config.toml
d_expert = 96
normalize_top_k = false
head_dim = 128
vocab_size = 21992
warmup_steps = 50
final_lr_fraction = 0.0
train_tokens = 1712000000
steps = 6531
Below are experts of layer 4 (counted from 0) of a mixture-of-experts language model. Rows are named router (the router's row for the expert) and show model dimensions 0-127. Each number is 200 + 40 x the weight over its row's rms, rounded and kept within 0 to 999.
After each expert's rows: a language model's description of what the expert responds to. This comes from a sample of Wikipedia text that the model never trained on.

# expert 15
router,165,136,159,204,167,149,205,172,143,194,215,230,188,249,211,205,253,162,208,189,215,202,191,256,272,111,146,312,187,231,167,175,241,219,274,177,208,241,232,172,170,213,204,200,214,202,131,125,169,228,191,167,205,233,141,201,143,259,273,203,173,200,240,209,137,221,221,196,199,211,235,238,204,244,229,176,126,245,203,155,188,163,202,291,197,217,212,190,231,157,153,170,256,143,161,243,133,220,190,174,262,144,191,270,239,192,191,199,228,229,227,247,222,261,168,210,111,189,265,233,100,150,177,208,247,92,211,88
Description: Ordinals and nationality adjectives

# expert 40
router,238,144,161,154,203,232,188,175,194,220,172,176,213,134,189,220,153,129,136,146,165,111,166,270,223,208,196,221,183,193,195,236,206,214,286,182,267,280,162,129,157,186,309,165,128,139,222,238,173,261,139,267,230,260,229,182,145,218,206,195,186,105,291,222,163,171,195,142,271,242,254,250,180,244,201,169,179,241,150,212,213,206,184,261,221,235,175,173,191,171,137,212,188,145,192,228,212,169,177,173,224,155,161,199,238,146,257,225,140,250,172,212,182,205,240,205,194,240,258,221,191,189,200,233,259,264,190,271
Description: Mid-word name fragments

# expert 21
router,203,183,120,209,171,135,121,143,185,235,212,201,166,143,223,165,172,227,161,137,134,180,120,287,159,226,175,200,180,201,181,227,201,243,215,182,185,239,138,201,149,208,203,209,152,153,158,166,175,232,133,195,252,247,179,157,124,243,197,217,170,220,241,147,197,200,164,201,248,236,204,211,216,205,170,172,200,165,238,140,234,265,223,234,171,215,165,194,156,206,127,181,235,198,157,211,190,151,183,139,266,190,193,148,284,161,221,257,153,198,205,241,204,195,214,222,184,166,225,223,171,165,181,276,146,239,223,170
Description: Mid-word consonant clusters

# expert 36
router,136,209,180,189,136,180,185,211,226,262,240,227,220,174,112,189,207,159,208,245,164,180,219,169,203,194,188,196,195,197,160,241,255,223,218,131,186,217,186,220,153,170,219,168,207,246,223,158,158,258,175,251,251,274,194,188,158,259,177,191,199,193,261,189,147,222,125,132,170,258,162,222,169,218,234,188,195,244,175,220,201,211,167,228,156,256,200,125,229,139,167,164,217,196,147,214,190,147,125,114,248,109,189,232,218,109,217,211,200,236,249,191,234,229,171,159,229,180,239,216,141,168,234,225,237,174,224,140
Description: Dollar signs and particles

# expert 38
router,184,147,225,184,99,183,229,135,173,154,178,258,150,192,182,179,222,192,181,190,248,246,213,240,260,169,207,202,163,183,159,314,219,201,184,140,182,222,208,256,161,123,233,216,186,171,184,160,117,286,199,260,233,219,187,165,139,238,114,211,156,184,173,185,152,250,205,195,194,268,232,248,202,236,202,210,197,213,178,141,237,161,133,259,173,241,183,126,218,127,187,203,215,180,185,160,218,186,197,180,186,155,133,186,299,124,268,236,166,241,220,241,242,197,239,160,220,213,284,235,114,134,204,273,151,152,208,235
Description: Event and work nouns

# expert 24
router,143,166,176,132,169,217,201,166,229,212,212,175,139,223,228,222,208,194,147,159,218,201,152,205,204,193,175,136,175,200,140,283,222,183,203,220,224,225,167,224,144,170,225,182,175,155,190,220,186,229,206,179,197,255,155,226,207,136,225,192,122,195,200,247,159,271,178,215,215,210,252,237,149,240,153,174,154,160,227,157,258,169,154,161,201,255,176,186,168,138,181,122,263,166,218,170,154,166,139,177,237,204,205,264,278,129,224,254,171,234,178,280,172,230,73,236,253,195,265,194,123,142,158,198,136,213,197,148
Description: Word-final suffixes

# expert 11
router,141,156,126,125,171,200,171,151,204,256,250,164,194,162,145,206,236,212,169,187,217,148,214,211,201,169,217,171,146,193,116,236,225,226,226,162,258,248,212,225,168,204,190,160,168,175,140,217,139,213,216,192,326,207,203,193,161,182,129,188,156,182,226,183,159,229,182,139,186,227,284,232,221,196,193,130,191,300,193,167,235,156,174,270,171,195,128,215,215,169,214,195,168,147,200,235,157,185,210,153,219,149,129,223,194,145,251,241,196,249,229,206,134,266,190,116,152,173,226,222,136,171,292,207,218,195,250,211
Description: Field-label colons, table pipes

# expert 3
router,136,174,136,138,160,167,196,142,194,252,255,221,166,156,168,182,260,184,198,224,178,184,171,195,210,214,176,200,186,207,161,234,203,252,192,188,253,189,224,201,185,177,229,131,162,227,135,191,192,239,158,137,284,231,180,172,149,150,178,186,171,207,213,202,149,209,174,155,176,239,217,252,207,197,238,157,143,265,210,148,205,151,167,212,205,206,158,190,188,166,192,155,171,152,195,253,156,189,235,199,239,177,135,222,208,164,224,255,177,248,237,201,121,283,147,185,169,212,233,234,135,171,295,231,239,155,263,148
Description: Field-label colons

# expert 1
router,162,187,185,145,231,223,194,176,194,243,216,252,213,176,168,222,226,213,170,209,194,173,211,209,270,101,163,238,175,232,192,213,255,234,200,186,247,234,219,189,168,165,211,126,153,150,150,170,171,227,159,197,265,224,205,163,145,219,203,139,169,264,210,209,165,193,159,168,187,250,224,204,237,268,255,211,188,201,182,178,246,231,129,302,232,175,174,237,212,156,192,166,232,174,152,303,173,189,185,129,281,192,168,226,248,204,250,200,140,243,210,253,198,229,113,233,132,206,208,174,66,209,267,222,167,184,180,149
Description: Determiners and possessives

# expert 14
router,165,148,208,141,153,182,152,190,224,190,233,202,192,160,186,218,200,197,163,220,202,185,137,196,231,195,204,188,218,186,165,264,261,219,212,182,230,252,200,223,196,233,204,230,147,184,151,196,116,226,212,152,257,224,142,139,188,174,176,194,156,159,239,265,228,260,194,148,239,213,169,213,212,235,191,183,196,180,250,141,238,231,164,209,230,247,185,164,211,185,175,166,241,177,160,244,121,190,106,185,219,196,130,240,217,161,227,209,163,227,148,217,167,305,75,162,235,222,241,206,199,158,220,204,174,173,211,144
Description: Prepositions after nouns

# expert 27
router,145,194,145,160,188,186,150,191,211,250,247,211,164,168,127,248,248,169,217,247,133,194,155,184,235,168,158,228,230,244,190,224,238,221,228,204,224,216,224,203,152,133,232,125,166,168,164,114,173,267,185,176,244,215,208,182,178,274,189,209,182,195,224,197,172,193,158,166,209,227,200,229,171,208,203,133,146,264,215,164,228,192,165,262,237,230,119,165,212,192,147,179,170,178,137,258,160,151,189,171,242,171,144,292,208,174,248,149,113,260,187,185,176,213,189,237,135,153,224,244,175,200,250,238,215,119,274,121
Description: Common function words

# expert 35
router,183,198,225,151,156,234,108,199,138,215,223,192,241,136,179,202,201,160,195,209,216,181,248,191,204,172,185,158,177,225,152,249,236,218,247,152,230,230,189,198,185,147,210,168,171,169,159,187,148,252,231,170,309,200,142,175,168,246,155,171,173,208,199,199,171,179,143,154,235,230,212,194,185,249,231,130,149,220,269,134,240,164,191,273,220,217,152,181,197,156,219,145,229,151,192,244,155,147,202,176,203,139,116,264,203,171,262,182,177,261,173,231,132,266,145,173,150,230,288,236,179,139,258,239,171,154,236,119
Description: Relational prepositions

# expert 51
router,210,214,160,196,176,248,188,222,197,229,267,215,221,199,159,255,238,204,216,208,168,176,125,267,226,170,150,188,175,125,164,209,249,297,233,193,207,209,239,196,152,64,252,173,204,178,201,136,171,219,209,225,202,266,244,155,199,162,194,217,174,214,247,189,209,265,193,129,206,296,263,232,155,264,241,138,143,151,158,141,253,181,162,231,242,228,131,199,129,139,171,203,220,234,237,248,200,136,199,183,239,184,105,188,210,240,133,254,176,244,178,293,220,186,179,206,129,225,246,229,193,188,228,218,199,211,191,205
Description: Foreign name syllables

# expert 58
router,170,172,143,122,57,226,174,218,145,249,258,211,202,197,205,184,267,160,175,217,149,135,225,198,218,209,135,211,187,248,193,204,249,205,245,148,212,208,205,189,107,183,249,115,122,172,125,198,154,255,109,229,290,249,147,131,132,176,229,249,150,201,213,199,183,223,177,152,236,255,287,239,153,199,221,145,177,186,186,144,169,191,111,213,220,209,200,114,194,195,153,153,226,180,208,223,182,116,209,183,240,129,153,253,235,203,206,206,158,218,200,216,159,232,195,227,133,240,180,204,82,191,187,244,169,168,241,121
Description: Sentence-ending periods

# expert 26
router,152,179,193,137,189,177,145,176,186,230,211,185,213,226,206,196,183,225,158,204,164,191,208,188,223,157,181,207,157,232,172,237,236,235,199,191,211,222,207,128,149,170,238,150,197,213,167,167,186,244,123,214,285,226,231,175,172,254,185,154,183,232,199,155,130,192,103,141,169,247,281,208,212,223,256,137,188,220,191,163,283,211,150,302,230,200,154,222,264,176,177,182,255,173,166,278,180,147,220,177,235,149,159,205,229,155,263,206,204,217,200,284,171,207,129,213,121,214,208,216,126,188,273,211,216,158,192,175
Description: Definite article "the"

# expert 34
router,190,167,190,116,127,205,129,191,116,223,186,197,184,174,157,219,284,193,205,231,180,177,198,195,265,173,180,213,225,200,209,256,199,197,248,166,165,176,218,231,159,160,205,127,145,159,132,200,211,248,212,162,223,224,174,146,206,134,174,229,206,217,301,231,177,178,189,182,166,277,232,305,163,258,191,160,181,183,263,156,234,200,115,296,232,229,143,108,216,171,130,215,274,175,229,201,181,143,165,185,241,217,163,198,213,163,227,175,161,217,140,261,147,245,206,164,207,198,224,213,167,180,285,221,209,138,216,119
Description: Biographical event verbs

# expert 44
router,198,170,234,135,188,189,212,192,187,232,204,198,107,236,245,161,239,169,202,192,220,213,159,209,267,159,167,200,174,158,55,335,247,214,207,211,219,239,168,241,171,143,197,213,184,175,160,233,162,258,243,209,201,212,170,103,140,182,140,184,153,239,211,244,143,206,153,174,218,236,250,269,169,233,196,175,189,242,191,135,231,213,152,222,182,210,128,166,227,117,157,181,246,188,190,198,190,131,182,194,272,188,180,174,231,111,204,235,140,219,177,209,178,262,207,175,228,213,249,250,146,158,231,186,228,176,238,152
Description: Verbs and nouns of production

# expert 12
router,144,220,173,122,152,192,180,175,159,225,167,263,184,220,164,239,220,218,188,230,142,177,185,200,243,204,191,182,139,178,209,205,295,233,232,155,236,203,199,205,187,200,241,121,181,183,139,164,154,232,143,204,259,232,137,173,171,239,162,120,173,139,236,179,151,166,163,164,260,241,205,225,221,210,186,169,191,211,224,182,250,193,158,263,208,198,155,171,213,158,117,204,210,188,135,232,160,140,170,204,260,124,153,226,229,189,255,200,163,234,226,239,239,246,226,187,219,241,263,208,161,175,294,230,180,171,297,116
Description: Space before numbers

# expert 54
router,162,171,168,113,182,195,227,186,166,257,224,197,213,164,145,212,277,121,190,209,185,175,198,229,207,162,157,164,180,210,129,206,206,210,221,147,272,235,251,154,146,154,229,98,193,166,142,180,194,201,178,181,310,224,153,169,149,169,159,191,210,201,252,209,143,229,200,137,235,227,255,255,193,221,235,184,137,279,172,165,214,172,173,218,191,235,166,173,183,171,174,139,250,98,184,243,162,136,221,177,237,171,184,166,226,117,210,228,195,276,211,223,141,316,168,143,136,209,236,227,151,222,274,230,253,161,174,168
Description: Field colons and separators

# expert 52
router,179,196,160,188,150,158,181,179,138,198,204,162,195,205,220,192,296,139,201,227,171,205,208,252,217,156,190,208,115,206,193,172,229,153,203,194,219,221,178,172,205,190,216,236,183,163,136,194,158,220,204,180,216,200,220,142,197,230,203,212,173,135,243,230,166,217,135,192,223,267,160,269,158,228,262,119,180,200,138,174,206,197,165,244,211,202,162,170,266,184,138,179,243,136,147,232,152,179,201,217,199,202,155,196,233,214,240,222,208,205,239,216,190,193,161,241,170,166,262,224,210,162,154,246,265,212,280,191
Description: Countries and region names

# expert 8
router,192,152,164,146,162,232,107,163,140,208,224,169,218,160,204,172,209,239,167,180,139,212,210,224,193,236,235,239,178,213,171,301,241,181,237,170,124,223,161,204,175,153,214,163,135,155,203,234,186,264,209,197,250,224,136,147,201,221,179,225,205,162,226,205,155,218,162,134,245,234,179,274,174,224,221,170,188,214,213,79,266,191,138,269,246,201,182,166,204,202,173,181,245,215,147,234,166,179,146,162,179,194,70,258,216,201,268,179,155,199,206,231,192,274,138,149,218,193,231,184,193,206,255,235,190,190,231,116
Description: Prepositions after clauses

# expert 53
router,192,148,215,178,174,231,157,210,194,267,168,156,187,200,214,215,235,212,215,170,171,214,179,246,233,137,175,272,235,161,136,258,207,275,217,217,175,222,195,187,160,124,322,203,160,138,136,190,169,253,157,213,190,256,165,182,179,184,239,209,198,133,237,164,189,188,200,183,218,231,263,220,141,266,196,105,196,191,182,183,255,276,189,247,222,198,120,203,203,244,161,163,223,210,212,239,165,167,194,125,212,216,106,218,172,226,161,151,189,271,166,235,210,223,139,199,166,247,257,226,201,210,219,284,171,201,137,210
Description: Word-final syllables

# expert 23
router,247,191,123,135,201,92,214,182,183,197,228,146,131,209,108,173,189,187,217,241,119,161,198,282,238,142,183,195,168,193,155,183,191,192,221,143,165,258,207,159,168,142,205,189,177,163,169,121,184,214,201,220,245,244,191,159,197,253,209,175,178,146,266,207,153,232,203,219,204,247,158,232,109,213,281,192,167,169,225,202,237,193,186,278,226,211,232,149,249,167,169,178,209,195,142,288,165,172,213,182,222,184,201,197,202,165,205,221,197,212,210,216,172,214,246,255,193,170,196,178,211,179,171,240,222,250,198,194
Description: Military and national terms